Below are experts of layer 5 (counted from 0) of a mixture-of-experts language model. Rows are named router (the router's row for the expert), gate (a neuron's input weights, with its number), up (a neuron's input weights, with its number), down (a neuron's output weights, with its number) and show model dimensions 160-319. Each number is 500 + 50 x the weight over its row's rms, rounded and kept within 0 to 999. Numbers have three digits each.
After each expert's rows: a language model's description of what the expert responds to; "gets" lists some tokens that make up at least twice as much of what it gets as of all text. This comes from a sample of Wikipedia text that the model never trained on. Tokens count by the router's weight.

# expert 23
router:529415537357592499461481499495512553623463385480461462542473501498434473532511480590502508462448475551499430492477518491497550494558514478549421483501441559498533557473442479534536428448467467526479511452575498530539482555540573416492596427509462422506503492533536475520585460484486510541431502542575423509458446549487465452545410542518482543575448516551536438529450551559526452500411523609481434579521601569639410518496480547510526423458518515470387517554499583426597469570511469
gate0:543635537510523556498417521482553479598451489507490488503530520579431509500541556507564541479432542494416451483540533608438464623473592442491490510419503446542507490468514489478589476603458493453477460458480479453455435606519499474469543470561544487477515576532401459526569480544530424445491549506504478474438516514519493588475479531427476520523505477567551503526476546452407624521479417590519481518482494483554500486501451532472526613517512445484544544483464449359493453478585497
up0:600475551412525558513613531490473474502401448555407431489499565579523496536417463536505495519478421460433460522503481565569468505441468403553552446513569480537461518459570495530450522478530432387508567532398586527567506464544496471502547454479524520613478532494444488510493551530515521550545471479463539492513494545505499566527514406534576437419422492484479526511452464604394442434508507570442444510512480476544543497463531541544498539425486354476451500497494496449531473466505500
down0:567505571463451513422464512495497545581603556578523448471480544565353432478452557492453469581417527503436464431471393428562365486495557566531576493432486455487471554431716567550507561467548585453580574534532515468569532501537501442475510507547540449514535459494485627493523544494445409493528530508486493555520489480509494461570594427494555467536493441525560507509575520438511543473492481542424566637458520474478491506513493516442544444379504493507506575515527529465411500534568539
gate1:401550425462504613499511508389529450501521613460418355414451505535469484542416557513520555499446474490448491566534463506452409504617498466528464483438560530503484391474448556469485492497543399476524456541469537460410545614557532599467466481543521454532629538532552529494478508445482406406614447507488420500467574499532513478478514464469514427519528490373463500515460420538549523510488555490537604482501479551518527514510464570394446482502484494441471487549555564470462528486472566
up1:419520492555521533479417439564464512458443432478561528487440523503484473539479507361486471523523486529503410463575520516411434531503511535446470543562509448443517504492477545447539485525454526398473608495430547561594451473544458545538462528562531540479509485516552551443461464496500488501428563499517553546514471568498598449520389491523504464553495389536455460573520483615503545499458549494502518557571454521550467552493564502506482560454456416477475561409502560467421419460425452
down1:502427494577497602591526558471421478479461548478473464447458527495487461468577495448462498552486588518516502477455536490435486462501512508594569415496522572499560459537370552518610408531569525521532495530495477527490540538511473448524407601521561496482529513581466512653420478462404504597553516503547546538554504536478480514560494516489507494444470517501531493482468445588453633621536528438539471477536509500474488448556470531512559505385476528534554481456492480570561553526406551
gate2:559434512495493503391485460516510457459454453484462524560380496528441492469525514525467500523424551467524485497524427573558511538435526432546522428537485487432608562497529518521495479456534439575572492618615511506525508502491473481528465491442517530413505511567436566547534494571393563635528492417453457469447523390490435533574432510535533487534558532468524480610486552515442451502504469502476542521534494586486524545400479559551598460417539514529426499553427573502475423466500581
up2:503545540525469483583577495501484474490473546565516477564561445422528531514480607415519414431487505504523524526516535540454439596459500492429478498531616541493348522487480494506524500532476539456460598461419498455491451435541423494492552509467493491496524495454519499509480506508471484421583534451513547417520507480402540451504509544521478490516441423461505529502545486564553547447504469448501469562460492466602424429572572545470473552510561499537506445336505395520522557524518541
down2:462476403388451434468508524516525498519615442411545401517466475537524533409462459410501486590477499551477445503562420500454547486595485527437442545544513487475497495478459524559465434413551550412558554413506464442536506465555493474557458603553424373482433555489466514481517511521483487556464479458561458498470525545511557506489490488455520561490519493557404488493577564397503483503512524495467445616541485479546453503432560475502427516614553531465462549538535560407488560458431477
What it handles: Hyphens and en dashes in compounds and date ranges, plus mid-word fragments like war, ul, ag, round.
gets: "-", "–", "/", "re", "ul", "th "

# expert 24
router:508500447452630505484463492542438418527437457546527403518510451553411544502520442476503518533472530540498531552504535539460517533506510573514445521483545477507494542487478551512582357493527452483597513503523421487522490535558561483456498475497474451558493506485536465482589431524548502429396506503583459467502557506439503530524485569471438436636550493629548414488472534546417441629480532516478540516435519545582468435515527545509321529518532570537424449548527547482510553505467473
gate1:584503406482563454545489461468464503545523503520533464529559459511510592506463506498591508523371509517462594503537543450582478504593512416524546497417422565473573421462498500421556540465520595527511544504565425607453420426603457481448480503511488422429494476505566435471536516545464461418474530496446493463534546520456503539492490537449536492531481547551509456476490520507391476483419448517512594481428533526564444508519458513576498570503556537445490539517483547525467552477526461
up1:484492516497532502574532446605503520503496534467448558430446555446457447508576529558515586513507464504532486465482578585496532540534499559447432530511488420507476432538537421536542445495527432424410409423564520420524631552425533521556422536515419558533536500546481525560502475411581479526504474502580519461533508500621532493517525548550502528445470564497487414569467464423595572540486462475497457485502555462476550455519520536491468476584452478499449530506531444491404503506527487
down1:578513429577513543616599528434537512503477451492477491508575541472519466472544460477504413572534542535460415567499548525480509529527538551485531484457478560446489549515505507456572583512522561502510419485504542576531452554517424471518540484488553501519481499479495617567499560531546494530528576450586500508444462501451485536554498511523496552558561469441508591479500484487433417534433423452443592518507366584557477532415475461448422439396521633489518508474519481464509560486563499
gate2:562579527472465498477477549528473476550437513484573440563540463421501663525488539524574491563325451488495494435529502406503459454476438521543451508554430542559509480449576440569507443464519507535533485519460516482380448553527579552516446551418508487532468537514495532453554477558503494424554426407429579437573514480452490458530488481597534555467460565506439584589470529567537481547555483522559564455517508566549520500506388481548447475444590598551432507516490490413504424474514534
up2:432476490450544516526518478444453445458535507472422569370481516466571494513463469453397488598457459493562539555555577598522494546400481460460573504500563535535432579510540408457563476470529522478492475473541535451580465461522444448532510528551448355516575473494441538533473478452480571484529570585448454518497521547474490595446445575479512523463510555526562556559585405526514608493565518463504522508516493500463341515507601510431493516493477554502497405487571472466536485488432527
down2:475437491548523594512549456554528502559451465509545510481439466522574512546500477509543530494502500459461514513473428501552565641560522475513486586591546595497510522590448532488471451449563507566472517467496460449490536545426409535448437540535512510515413485462514519528494435464572505563609488523499545545489575493518504441522530652465428514472568501463586451577528528518533562517582513517489633460569496555556455468503556591488563482538510413484534538574461540568414453436508435
gate3:585576508546494489482405446440524479496555422454475527541517492436504470518480505521649550571473537523436514357519497477622477520563402451544477473495594535477528429498529505524504503524461454524476472507521521485505563528532530422490432488531485542573520429486419468540495423505496522450493438448544473486418625488531457549482525585512426494509438564485518480489482400588496401593497432540472496498496544572556519587440542445492456560486633505554449477628541586454630498414548497
up3:558583475520453525660553549461467502413448525540528563580508515510599513503466602457612545556362524543559384473581446462535450489571517500575551496445512521553395465518532490545559550507473577493501518500435504548406540487541376480478405439450495572458424505503472544527453483446497466465490522586518501534459542496461565530492488521470532460412563473550527577490503541562383441444504539567497544466534439544539447487510526574529506442487543460494424424445450440478485498503520440
down3:485482486483466468469547550505437549401389562581500539483450474509510534551479470467418418498560484556482484587454556521504517432535478490633399472564495480523459511566508570468477537539451518503528496408385425566497475507432525517507489482489561591502457495502465445503510511536513491610517492420546504455538525514520467540590539492441550558462459531523582523504413439575516497520409433453498495508547496582415543453491474512569452518504506400584562519449484494438444465466464584
What it handles: Infinitive or directional to after verbs (proceeded to, steps to), small numbers and counts like two, 3, 14, and table table cells.
gets: "to ", "on ", "2 ", "3 ", "4 ", "5 "

# expert 13
router:569458567437576525491457478593523428495411516560512474536629474609418467514536380532473450539517449519548534465453646508447579501522512517554379414523449453581483581459587543536510528506450520488511508493505488500445548616502598448378471517575513493578445514542545499538506411543492554518448553535525428486483534627500537427487437535541508445555469372528559435449437579484487457541475478496497507536516553590484490517564441502524522479526492485525463461484533607444570528605497499
gate0:571544473543535552525517569556509555578566538472404561452461481500488460486515481575554523543379450471520481474431582576438431543549478500454506452552486497512359599512496514462422530475538562565483537457472463567510439583513394446365590439436549474567514493519500404517556558542404572479549596506541525529540475550404562479453458591540473440539464479543507466535487512461558484495553579539481479460447544478537489438544426468511503477507511590512559529529556499477471434488503437
up0:529516539513478487506545465535545465496483488458470544567522583456469468491512530516497490521498513491476472512458590486462423519493515488448434468454499523430508600541553476527485602479516491443480529438532513430522515607533490424474438615389442530460502486513482476445431475495520537459587579419480430468513553558484543444564484631547471502620507415581593545568487426456628567559515477515554494519498471418515466474512397533533549463481561551513447490558435628542504395482468474
down0:480514519476464492498522522606463355459428448543501567579513483571451473452535583473550533388564501571581561546480510497413506528434455464482488483513501488495459518532460494550413532462516548445588525518440516477409496533385539407573383544488525498490561518444545486440497568416572431516501461526453507540571490455516513556426478605494503538506485507564423492528442528467533593436617466463578456515478452503543452517525536487465507454453475500572584448486437617442515499512493457
gate1:445493542603527559447430512462533515526554437461462514483474469432472452456455476523415587462542506518636496557452480521518644551491493488530447508443501406483510571517563414476631479444456519562514399544452549480481447544456509453512479496594440551525464463517476443506529506521486528496519523568447509495525476532509500541515537462504460513557496556550531393488579423542490488577497447495609553547557493555539546549467445546505477410578564531451560479474582494508568440417487540
up1:539544529445547549599491486561568579412445360468440533451494548525611590487514465500559524506499429511530564539415550507484386492489383424593471525463437500472462443483511433444498436566535490529461551584425480547560504478460522486414510529528528556366466508450524493424559555508457529520437453454518413495552533581606534489543569407485579529479468483497423457510523534516578440628542464532552470497499566467400565572533517416505507458484590506472520481497501483436498500518488581
down1:438470497421446564550488546489527478462471460474514509471472600554504531518434451442474450474580485555515537504557464530498494409581499469571542480478571574464434388544505535485600516437546576585550456501505504519538501528416486510550438423403431588465541496482457546557589551443511487441531405444493487532561504542530473461541448539419595580478558568651527533511500534488497505488585594496508422556446494482588483546548442474462567502576436480456553360539458539540526502438522607
gate2:441577507502513465547455587615523540517556453488492528461555563455605451565515597491514528535397430423539490481375524402478498448488509539524470429480491472450402473551534503495555540472479469522529495462493521428509504558475513431509525519430450423471482537525564617526508584444470495486505560501502464468545479504458579431576514524477508494549454412524644497470447527491552510504574637525544559552466528525476466426528502496494542411465574565556412596522565445580496466488535542
up2:496385430552405535438504471497491564582560527486430526406450489558522524486439489512460487482640543562467447479560467487474375500494537482484465488489490476471387503498495469448511535492527562498490573526523582538551513424410487590502482454524500583536550504530515497493483458521557464502482413511445535495512477453521445639507477547462519515547561479560429523480490545541475495524464483417471468454581494509558487519494517483561558588600555463427454375427452466490451535475411471
down2:519468467512551546501405463485551612570549546399466493454464490479507513519493518483496656566544634491436442490551507499525394454525534542468532457470442447582407565402485452490579483446480497486580475528535497587523483450501488490562463501454503552458577519490548450545465440551639479494457387582458640469531584602496545506495530538436403545550550524469522473554529537531460559532486449427555506509487492469537511507555476505498467548544597488453507474645518546484480477659484562
What it handles: Pipe separators between numeric cells in stats, results and weather tables, plus table labels like MPC, JPL and Highway.
gets: "| ", "; ", "/ ", "– ", "°", "Highway "

# expert 5
router:499400497483484470519429588571533515571493455520481539521506522552496545523458501496535464474474482560562483544442451524529558563513506496566566464454494473548446580514504466436466538403452451436554608523537475451471511489497555476431511506532559411547532541553462493513574471540613494500525474544486434529478530531483517510536516565464400498534496600460472568516420503535443414489426569495588538479451512561539427509464494552480402465500526557530393464467563517517533501448497542
gate0:449415520535577484513565534479568447442548479558561539427500445511444543536469569450486453526567571469440577500460484552523637535524491513585589510481522482510422512500521430486499539449411518505442446503549508511495495586481477601478553458588508559614513411498477413548474551548493566491439440498570507544484546512436519538551471521601491482517574585519433513461522543477532451492492574406557521427594506496479447484509603445464597530507467491445458455523485381474535447551483446
up0:397436567547523453488425486513589443526529449522418589482532505530537485569497430515529547484472529548534478497495540506534530533443450456457568536482468432413555492522543556483532533473436487439528543484465513531498560532496497538481411483513515440505489461430471489466479447526469404458580486436484536483571560513524525441552535387450418482474509501547452530557434485435584600458482483465492482543544513546447521449553560516550583577566560561484570365490481590386471502508568562
down0:554551552462495585447483530527464530500548551443521505452524593519499564442473426575526500496544517481481436479436550512544452483511571565421481428502527476560564557554418535585489502497493527456525552505530470516479553453459552657417565534561511476532484538464488466521462554630544481405456463430536551495489551498521525546579492519485516495525426470445556449518524626568528529474492516554502503484539406479498437501514426517508484500541536566567501457534410574504568466431514522
gate1:551491516454380501482512522495566558450493464477417510473534511565529627456486572456573548499415567458516572430446516532478497570497525539532468466521508523486515484490456474574523433411554587552529516442479470466459516514485490515508499507483482467513418481465489479543513568521525469448530525564482375377527444560403479583501486489455460559653473520570487486562539468518575500402444450619527535475527438444540467484521468588499440507492512472463547526477486577484480363522571502
up1:510508391520624529608582408432459431574489444540548527458496509480498438457536608458508461531572494502445453475509567479534462428472504437476484506485469505510442498495536463421503536545486471503523535619529543393533504414515443473484512601474481488479541486471438530429389374478467520542498558469534607532503487523433508513534458488496568492477526545469489502567540604576503506598502529474444487481436495562515538458480478522514565476445487570472531440491517484426502566480438470
down1:418472641579448441492382440543533629569430496466546583496502484567484470551393465457545530513456450427571570500587501551519531514485557498547517433528474496482515457441512548461364500533465485510501614591528569538508505490466524444534509401549588558579514511501520477483525471522518454490460415490466459421435458510482512580539567435458435587479505550527517537517436541387506505516499480421476498424421449375524447500575553522454438592475493516533348422465436520469477421499524552
gate2:482479546440496452546516420379517424472511492562519571644504493477562471487491568533575457488416526545584559494407541540488627454475526511525500473503445517518459524470448374551538543540480489439516501538524459446458489417500499492479478516436491483510472483605556552583557548434493539564451577493462458438462482541548472529479566559481465415504532474460541466534482501494562524539572539527508591535523492531536461420554521423512520493529528450447461541574526450473524501561605495
up2:474390515593512532432458499511468568543551551536427535448457478521464495518523415540449398504592562462583374506459504554466456602457519498494561407435449452492513602516451531475550454499460465591513454528560497505524527510437475473494536528568525463460394432462601513508419575462529525493433525461522468455474529439481547343549496518441499470563498464500493613557483460538393611562495429492545512497527514479489478580413473523477459484438467590460455464627531481516469475518450548
down2:478580465484587391611426577556568503527488512463544436465460505532529492498553512458491496509527450555508444527471443552475513443487505465500406572498495447498474480456513454497499460496560473490397504542476513511470508473516431544560577482468494452523477579545449439497616476508453416556467497482465492541550489644404515573501472443528471488495447507434498513483539485576484476563521496443521518572506421439531545465534564495511506599490597526649528418454555517513574515434450518
What it handles: Markup opening a new line: list dashes before biography entries, table pipes, section heading equals signs (== , ===), infobox colons.
gets: "- ", "| ", ": ", "==", "= ", "== "

# expert 21
router:558465584442582506477482478490516589504429375525474438554528486451442495512491451476431459523512426453576503524464590539412559503547505477523429538491448542576496588512541490503501514422475455405527470537515469439541573557474500524544569603607454441583462512499548504492558490549514539524502478587504436542476456466475521420491421532523453520443588622552518462433471468558573475526457501481615564477484508585528395495548508584459426446578615509475442511488540624505557508457472440
gate1:590584467450498488562476481534557486493566457529524525498447457520510478462533590483517360576508478523479499529538523479530566488612489536544536512562483397578501473548528466401571491507529505470480444502478447574475553509395464463429538484516479455501528511527485490441378572502494547523448652483459513557510495536423492473500453550438571468582455528566477520463390478476562457584571481437504501576512481435532566470485508526451452531576448485480499465485523491622477462574439546
up1:489486466534493481537551567385492575526439475472444474484486536552564509534509556500410580544491493524462609513447443528455508522449560477494345419489579513423515516481524469512451518438535507469538472583481468483526550457500516472425505546460454545446627586422469431555546496535583497523529491582409475520521486414553503468523458442479522460499457442468553517421519576548483463426530441452449425412462513490493485532512508479480431516533448591608574554525484447434449491490501494
down1:515434494540434475465588535469506503529422566462577498598459470422521493469558533521477559534445551517531497514573526393475514537446529418559552506542474550445566431474493416492403503426521480487449421537463516449657491527576525498514466433540473420493478566545480450430429470579409543470468503432456483401554459451516628503452413450423470433469490514464545513459534439555556484436401464392533533459511552543534514570522542535502517502535466494556539503581521551508487481609446469
gate2:472514527469469534523444452470479512470447443472444524464537465528581452485503491501477441456465464492590404512553569376490513472612534524458585407588524549487453508515494474453482540399479525453509473513538486518559501544502528479630555527471438416475523501583569431460544413540528524546439489510482483520516398528422469471454505531473544554620515547587583477451581494523511476538520499423514485498443519460486418399499527492560499423528457507581517522534498523545438562612550527
up2:548442464456545438455525488549527402548576461553583561508524432439479557464524413481509549517617536554539504469490550633517457556429418379538552635449453491562421462481603479487558446617492485486531440502648498512488503469491458449413448418476602573498540574469463465508466536464492485392494522491501480522496589497468507524550417566515525480490527467452527496498453468491454497488571448563461459461577550485460526559511521555492500569506515438392471527508520470538506505500426494
down2:544516416562470459500513587541513522455464583438556513456433556431575525473457501596499534576511504527425507502480483499494520477565531402578516489541490522581488520457439484566530463524458516479533524581574530584545458452423557560384472553471469511579493512489588502475458522448493461373541505507497538412451537532455572526444444521532517544504465412505551582500600480477518450511463481562531560586553447481503542446485481468531474507399462568565511552527586444529518429465490549
gate3:579513442464521555617428492429601557540534477494396506467566513453490559544567418606546490462565487410478561559462604543577503609479484463468574465435514525468468527574574560534459434520448423527420549451478505487506533486466493593407509551463450517473520565478530543465547500558528502496557417500513518446505598408506499531458553479511539512501413498500486495548567476503450485486457483456548461546481447489557536519531558479590495469506581497549446418591528523493554524497510511
up3:501477416538458563481505634566436517496562482510578544538523443493523525621532527460510542549502507626426495522555486487549555439439575582561408479531520438498509529514436486515607515466533517471570459460525476565532463497569494431418482451509566483621536490510473492513474497476418523494458480553472412563461440583455568446516566540569426435524519464532500485465491557519539543458512532470513570428522494468390488559502495507463383543554453455502582602470483380504418460464510522
down3:549463527515398536537440557482523441535486506519425508582474544427476505542455556525555484540532467624466462528484480448454519504424521462493454447417411474511500445532535540545446563431401433618451612475527473522549572540512408610424529500544529580577457486443493515444480478542579488408482526484425515552476519507558516411510504594478441531482485480594500533513478475494464519529461503560427488514490513557571552551485442478525550547494515511565489427590543484536465594472491576
What it handles: Coordinating and linking words joining clauses or list items, such as and, or, but, while, which, who, and list commas.
gets: "and ", "or ", "which ", ", ", "but ", "who "

# expert 20
router:523516511491564503433413484517509502523466489575481559580493501503456521511475440591470478530465523474490550502431557601497556551518500533573460433517480514551449508489488619543481479488518497510579551545552460483511527579460576573412475512529552499565529497554522425527535421600574466499433548569531470537531480460521421440561492503442447518432490513437594509457495544567528534532435461542511516529493563510602490443506464481586447454456533394494369516500490608512538531463574457
gate1:482569494493550485532454499482545483458467459514492446415573551475454610485469457509531455476452531471482529483528493550434492523591443488422453504438479535432534525547490559489445527623454506446551534551440457503476477462547553464539469473525542487551518461501534519372547470493441491494484443463477551534535498642486441396435528509446521558523522495521534520446445499540577458460502453573507476552537482583460491573526486527531486524426580536536514512523513461561370454437541518
up1:543493430530525551379576434570496498612487570491501473480557528483506564559540510491522461432467593495471517490531429568584494578474471406469472486527568445487525555528495474578541500486501502539493433496515458462456390507364379470522482397532601552483420391536471459488411602574443540546477619448436439505513468600465481553418520485439516467515474538469509440428430487413579416523533547482482506482526542457511462500545454562541453571536499528450501490531470466538479522487476476
down1:533487485458514536515487462584499432548532560458527563524539496465511467493548563483587567434472513568530484414491572542536567494470548470430552457598467533561399499491521582493494557433521519572509484452554518462433498530348380594474476462574444592488653499475419580494445547521591512573443511429560486561562519623538594523479553544390473449495478605566502482522469498366388491544588464498477502446527583463523447370526470517538508460560522504508525500498422531485477483505513473
gate2:436550482490492458440524621559506601532411478506525503449476461516452464483485471572473460525504529566500561590536492567359426472524490493495502545560486508462492441523495580465540555588489495538557506554520525499555439487488408456517386463543527417455462549534448384515514468494514552482456512583530500469508530559479529546431506493547451476530463508528476479441462506532530535458564490429541527564556494555623482368635474512426569418489481537454525494470490461515452558441464505
up2:515579511598467507424499530542471513427538588536514466570488477453473536538458490537489425357499486469468535470564520512497438507451483504501554470461483487482453491462483633514420455477426548421580510432461518545492464496517469504481565519501521496569487498429492516492509508604504487493547571406533510476491576481521473434457532516399399540506440471496564446419547533533432521566496482530532531432479518466499426420447447444563486491452376342478492562362450569522469516493553474
down2:480506507612460537506460434432540599556551569563472495529489603433527565571497518460486563453517532412624502480499456569641564507467468466542522515455581412552465610468500592489449575468519440467572478498438553537424507472564550431524485542449518566629472536517489522546382500556562561523554591420439535504476507469515583468530554488484505423396468435473569464582549449545503488526480471512512483461523453506497507618506456537483584520479521483519453498442523535471515495617528440
gate3:499526547533521511422532496512556473550482477505519534380421473432495564477407487421459508436475463510513403494545563612399493532508383498490551566400529562496460593470575463493486535505506496546541532555449554516490442467495532480615413568499537522498491496485428442510424406520504494498424498456461512571576553468535488472441492446469453506580351547419535501459497558427563534517533489520443534520514521548533332493536480457478549550483486514498538549567432591510513523449546587
up3:455471537483550435541489519584529436488430417509482490506460492443548580457462554470500456467469457486482475369592537529481508509502544453542564572503570458490572554517552460566500536462574508521541488453468521464569406494472518436517514558471528513440507441469517500566430400512495487481464518499574478462519563478523512467483513481540505507568458501383623555466566507517572462528521479504481602550505553524537560536583469549517505490474445506470445581634497521459491407525519574
down3:535471569571526529479480569549522534523564478553536460481418464414509458576488532556366496577456519511455498514532512501410470450500583412419446541601451512474525452455491540453487428448416495496496477469528539539458469500558471479575428546517502467412507549452615522454458402488599511584579523529376509494446452501428595506552476430525535402402493371479550446458473464557523521482489442448439526573510522519572452443420442438484439502474467417454507486485512460440549541449541413
What it handles: Quotation marks, semicolons, colons, dashes and table pipes separating titles, names or clauses, such as "Dook", ; however.
gets: "; ", "\"", "| ", ": ", "(", "- "

# expert 31
router:402450464481570475490448418574488477528484472542498409530498469554483474514539437515533505490486504484547490509492512553483585505574528585587517443528351530520472526434552526476559364630541505488519525445575438531472531611557538441428517555593495513557448503530522476549502454581619586510464559511508483597557540566499479520552441586489471454463491525529497523496520525495493556483519533498502541511443586544545470442464471519461435442557518529490413528563538512473490513433557508
gate0:460529463580476535597447441564549493515499456532416448507482482512506559560511586466463473431409442479535571499483494501577553486525406575460506486477541485510418555528572481509587447433482530539577518475426446550562548446464459521537464482460522595525504570540550474540502507627429492471571501548519454563493455489502405491501457493391463456420483578613464487459566509590479570415512631434606532603522562517512426427518500453543444494500576576495495449458454527489475464529423531
up0:574487588465518483461484558458496588501521473483508521429578445425468467507433412570501443574614484467436513485483546432481573516481515494549595564556575528457398497458456553599536462594383551485411467478524553449482535450516540489444514523533470506460567456508498593600488496406499528486472479435539520420450595434503595581605545552512460521503494414494514531567474474542467528550580525554444549469499544452445567568493519399553491435508391421497472476525457480527507482533549582
down0:594454578506405488498554430591456400437538444501500514476605507482394547548382501529469517486491397479540519500467552512594530421529523441544508458526467408546403515585439525489436412452482573554433470586428479427505583422457430533528485495546499519471511527534508594496528505504489636482456397525529510441476522551429461456531510524558504403382428520599563373482519470501488500423514539576558527469547607573557521529507478533428538392573530540464536515524500371526564500549493527
gate1:504525470558499520429535549466500483596391458492561451440463418542466466541485496461498572577446453480501568423525495488453598456422498420403392420508419473451484520427546512554458417521469492555488544503478466533537394565514425525463471459548548474474517484508502448474392477538416424454473442563398511454551536409513438472446566541524373524459565488524510548567451515472469463527598468594426441493367458389473508523445513534503443552462524537417522524526576477454541436505519507
up1:522490454495365514491506488609472514485492513467511537550474540433483555559475471441511535530539492496477467532546482490440553506475447542495475539483569456487504463489480407544466440522424514491508530510414479533519439543546581464506458395569476603474549462478424516492464483422544417551430478452454447472508592543551672538454502460505534497385417477469500514480539431524563617447443432457531533488537446481581483502532486418573430475490527509520495500563432504530541427424586463
down1:490552477513447531453572486494587436514408450521471477547479549539602481538456475486453553483469536555490543474518463474445441535504502590465433457559574558548449567461460524503583457463404414539460621544510421476506465504473502488522454469458546474515510487457415501506566548554524516486472483425512439534523586391457433430478461486631449461558529437551464391390531404509498562513532422511465476420496493515551455408439466474552541474607547522493523503482474489537409534497537540
gate2:490446413516461465470503484434492506614565475410480460452543540546464483519536534479478507409489435504535468537555456494422490457539432475512466490429577499457511464545495522488537415552535528491485561503527453551597544527571531486439527419466522507547513567594458540385543481536472491551605461520457496596578520466505491535539575491569482448515518466461486473523557578518467503514549546379540548533462421506535505532449507535478462529507466667455507430520524487422465488420520560
up2:544484490438533528477446462526467533549565549526511498517502501452442407496410493492554527493540447364618468475546471622433566436524511549467500428528484493537500464495478557574496484476532483575505488539495581513436525533331471505476550541417543464495554450428514510545444486495598421373441461546539496470497408461462492505498536427525489420560453449456571454539437540490556479533501524562552537484490507523474438453455565447581513460467546468470521518513568521436543443506510514
down2:544455548562499472425503522577457506449494483470568524495525519441532491523449548502524459504534479453521545416482550486518557455519501539468553484502437451486512610517527471581508470510488429454521461552460527446480422481632461468542454520641506516506589390534578507506543448451464572556399503417391437594543519539493574477435517514532500570535442632603456430525533438439536524544566517516482531540552568509514435473507479545447502572493540535520550481465498488579461473447493532
What it handles: First three digits of years, such as 201, 199 and 183, in tables, headings and birth dates, plus closing quotes.
gets: "201", "200", "202", "199", "\" ", "198"

# expert 7
router:582484503506599485482470525494468448535442479485437478497487462527459508502433472539454533634521508540421504468478596568471584558578433544596458507532452481529513523498500537491581424530485469439552517559488468490528514562501573480508532573500451509581491535505467475466540483547495465469436516555550415611508495512473509515586415588477518523538512511542518412429450531551446427442435528505560586494491557497524554436464527590490425445463548494525531493526546605473548500553595560
gate0:578485523537544492423478582544492513534490527576521474581545499485462580485442489468405456575553491527447471512559509329497592498515427532536418540475470570559544579513492517612539523469378530585498501512518531521506484546506529485420505559500491586489427547496517541584413468530475407518519462482532493523493495439501492439369596429520514522514495592514558471468532494477479549507529500475421506474522428528410494458518455373494499453411477457530573564505467567486485500474507441
up0:511493509503513425549505514458500440545488464510458400478475559511530540509455388533493570519559500468498442482494484508516460504490560450460576551476454444397498450400493562421486451519523390523442506490426451459450533478465445401496485465495639447488505519455516399512486493510485507453515500426421477512518608433488566514498506447504459530364529477413465498524441571387543433504435503507472489416500499494579467526481490540549550508562543483501527381610501485515587536535509498
down0:490473643511479556495584559520520477547554493492520530486483508486487440482514430439527493489469498429465508565559478443424482544550525516442525547550557547496461534561649409520603471542483564568396552572469605526601589544542484512425544557510403606465429454484486515503495506575516469486512468485448493568502501411527576449516436528422559528521483565469606449471537403489588596470498536493520472474504523549483465538495520501562531469546471548526466508518480538461434444551457473
gate1:495527576467573483514505416521595407465596480422465608569477467392471511533435516454428476536515530516520505630567488565436481557444464562445512563438486463492504467458415454416520493422456582501439466490504472532454509514537465438385503565457515425476551525539511596511456530477501458518540516492527506491477562504398504455511507581494493409556473384490497485497472528557574539554541490481425569504525481403523531487483524449495451580434445540506516396475532516583562517381502488
up1:527445519585422458552450561548525490459441440528519406480559482503516501453563451433499521428498636511548483602426453487504457478565586454470454362505454502460535445484517541479526609443437439600564470502474491469582538485409478512439501400468454547442477492583545409543468533473555557434454484506540531491475457434574522478510476516514430492491475585569488556489573527421555505566488540476427493525422519569495450512519427434559524396510472515471533499540504483567489532501374429
down1:546410543444495468533425545407472536504529507441484513528493591462591542474550509580511456561540533563516465649534557473493503525542548477506531489437543456540577439422492506507456484488445512537489622568525539515440534561634494513510455496500558464501543487462517530526507436510591539513440468518505609555449469431600530474417452483502485501555512433499543426514505490501501562475445486535536505492449492474482472518455421386550492518544530575474514409584524549517466538426448404
gate2:556494513477404482456524477632478541478463434534554453460523513577534497510494503436509449547541618556550482497498562520559538577387432501519463414473447520431469448479506464576546512455514487546472489429609502486496459527452486549563539478483490432590464572546571504514503555556478463384482427430644485533486531496484569455511473573464483468470540538527556515544543563486424568554451547507527517530460575401484497472467506622576502562530452471417530528513528461530485520599593464
up2:449433595485501547462506547427517543447412562556551510450422541526521388507542449562499497500563517505549529633564598569536495524623561490519518508467493597572483481535535563494539540552465532448536467507476468428450466526426534538581475473418494560494480491505536421560562535434499475536390477500484555539561411535441461565563517513476491530474401492527505602495427571499541522514576408610487464464475450511481541510444441554520523573483489539471466642442435533519468482495513604
down2:402447452620528478520524485441481540556532546471494506553527471517503515492477535544496451447574426486500465490536491427497431420422665506595534449517526529432471560556479466425443552530504493504395493539411522561474490455483464374508519535553501586456546516466518471480461523558479543507495448598433518556547567389536457425482540475451493498512534519432477585531551563466436575505479511371349553480515558556455452532562587420451548521485518479552499527446465450456476411497574561
What it handles: Articles and quantity or quality words before nouns, such as a, an, some, most, same, new, more, another.
gets: "a ", "an ", "first ", "A ", "more ", "one "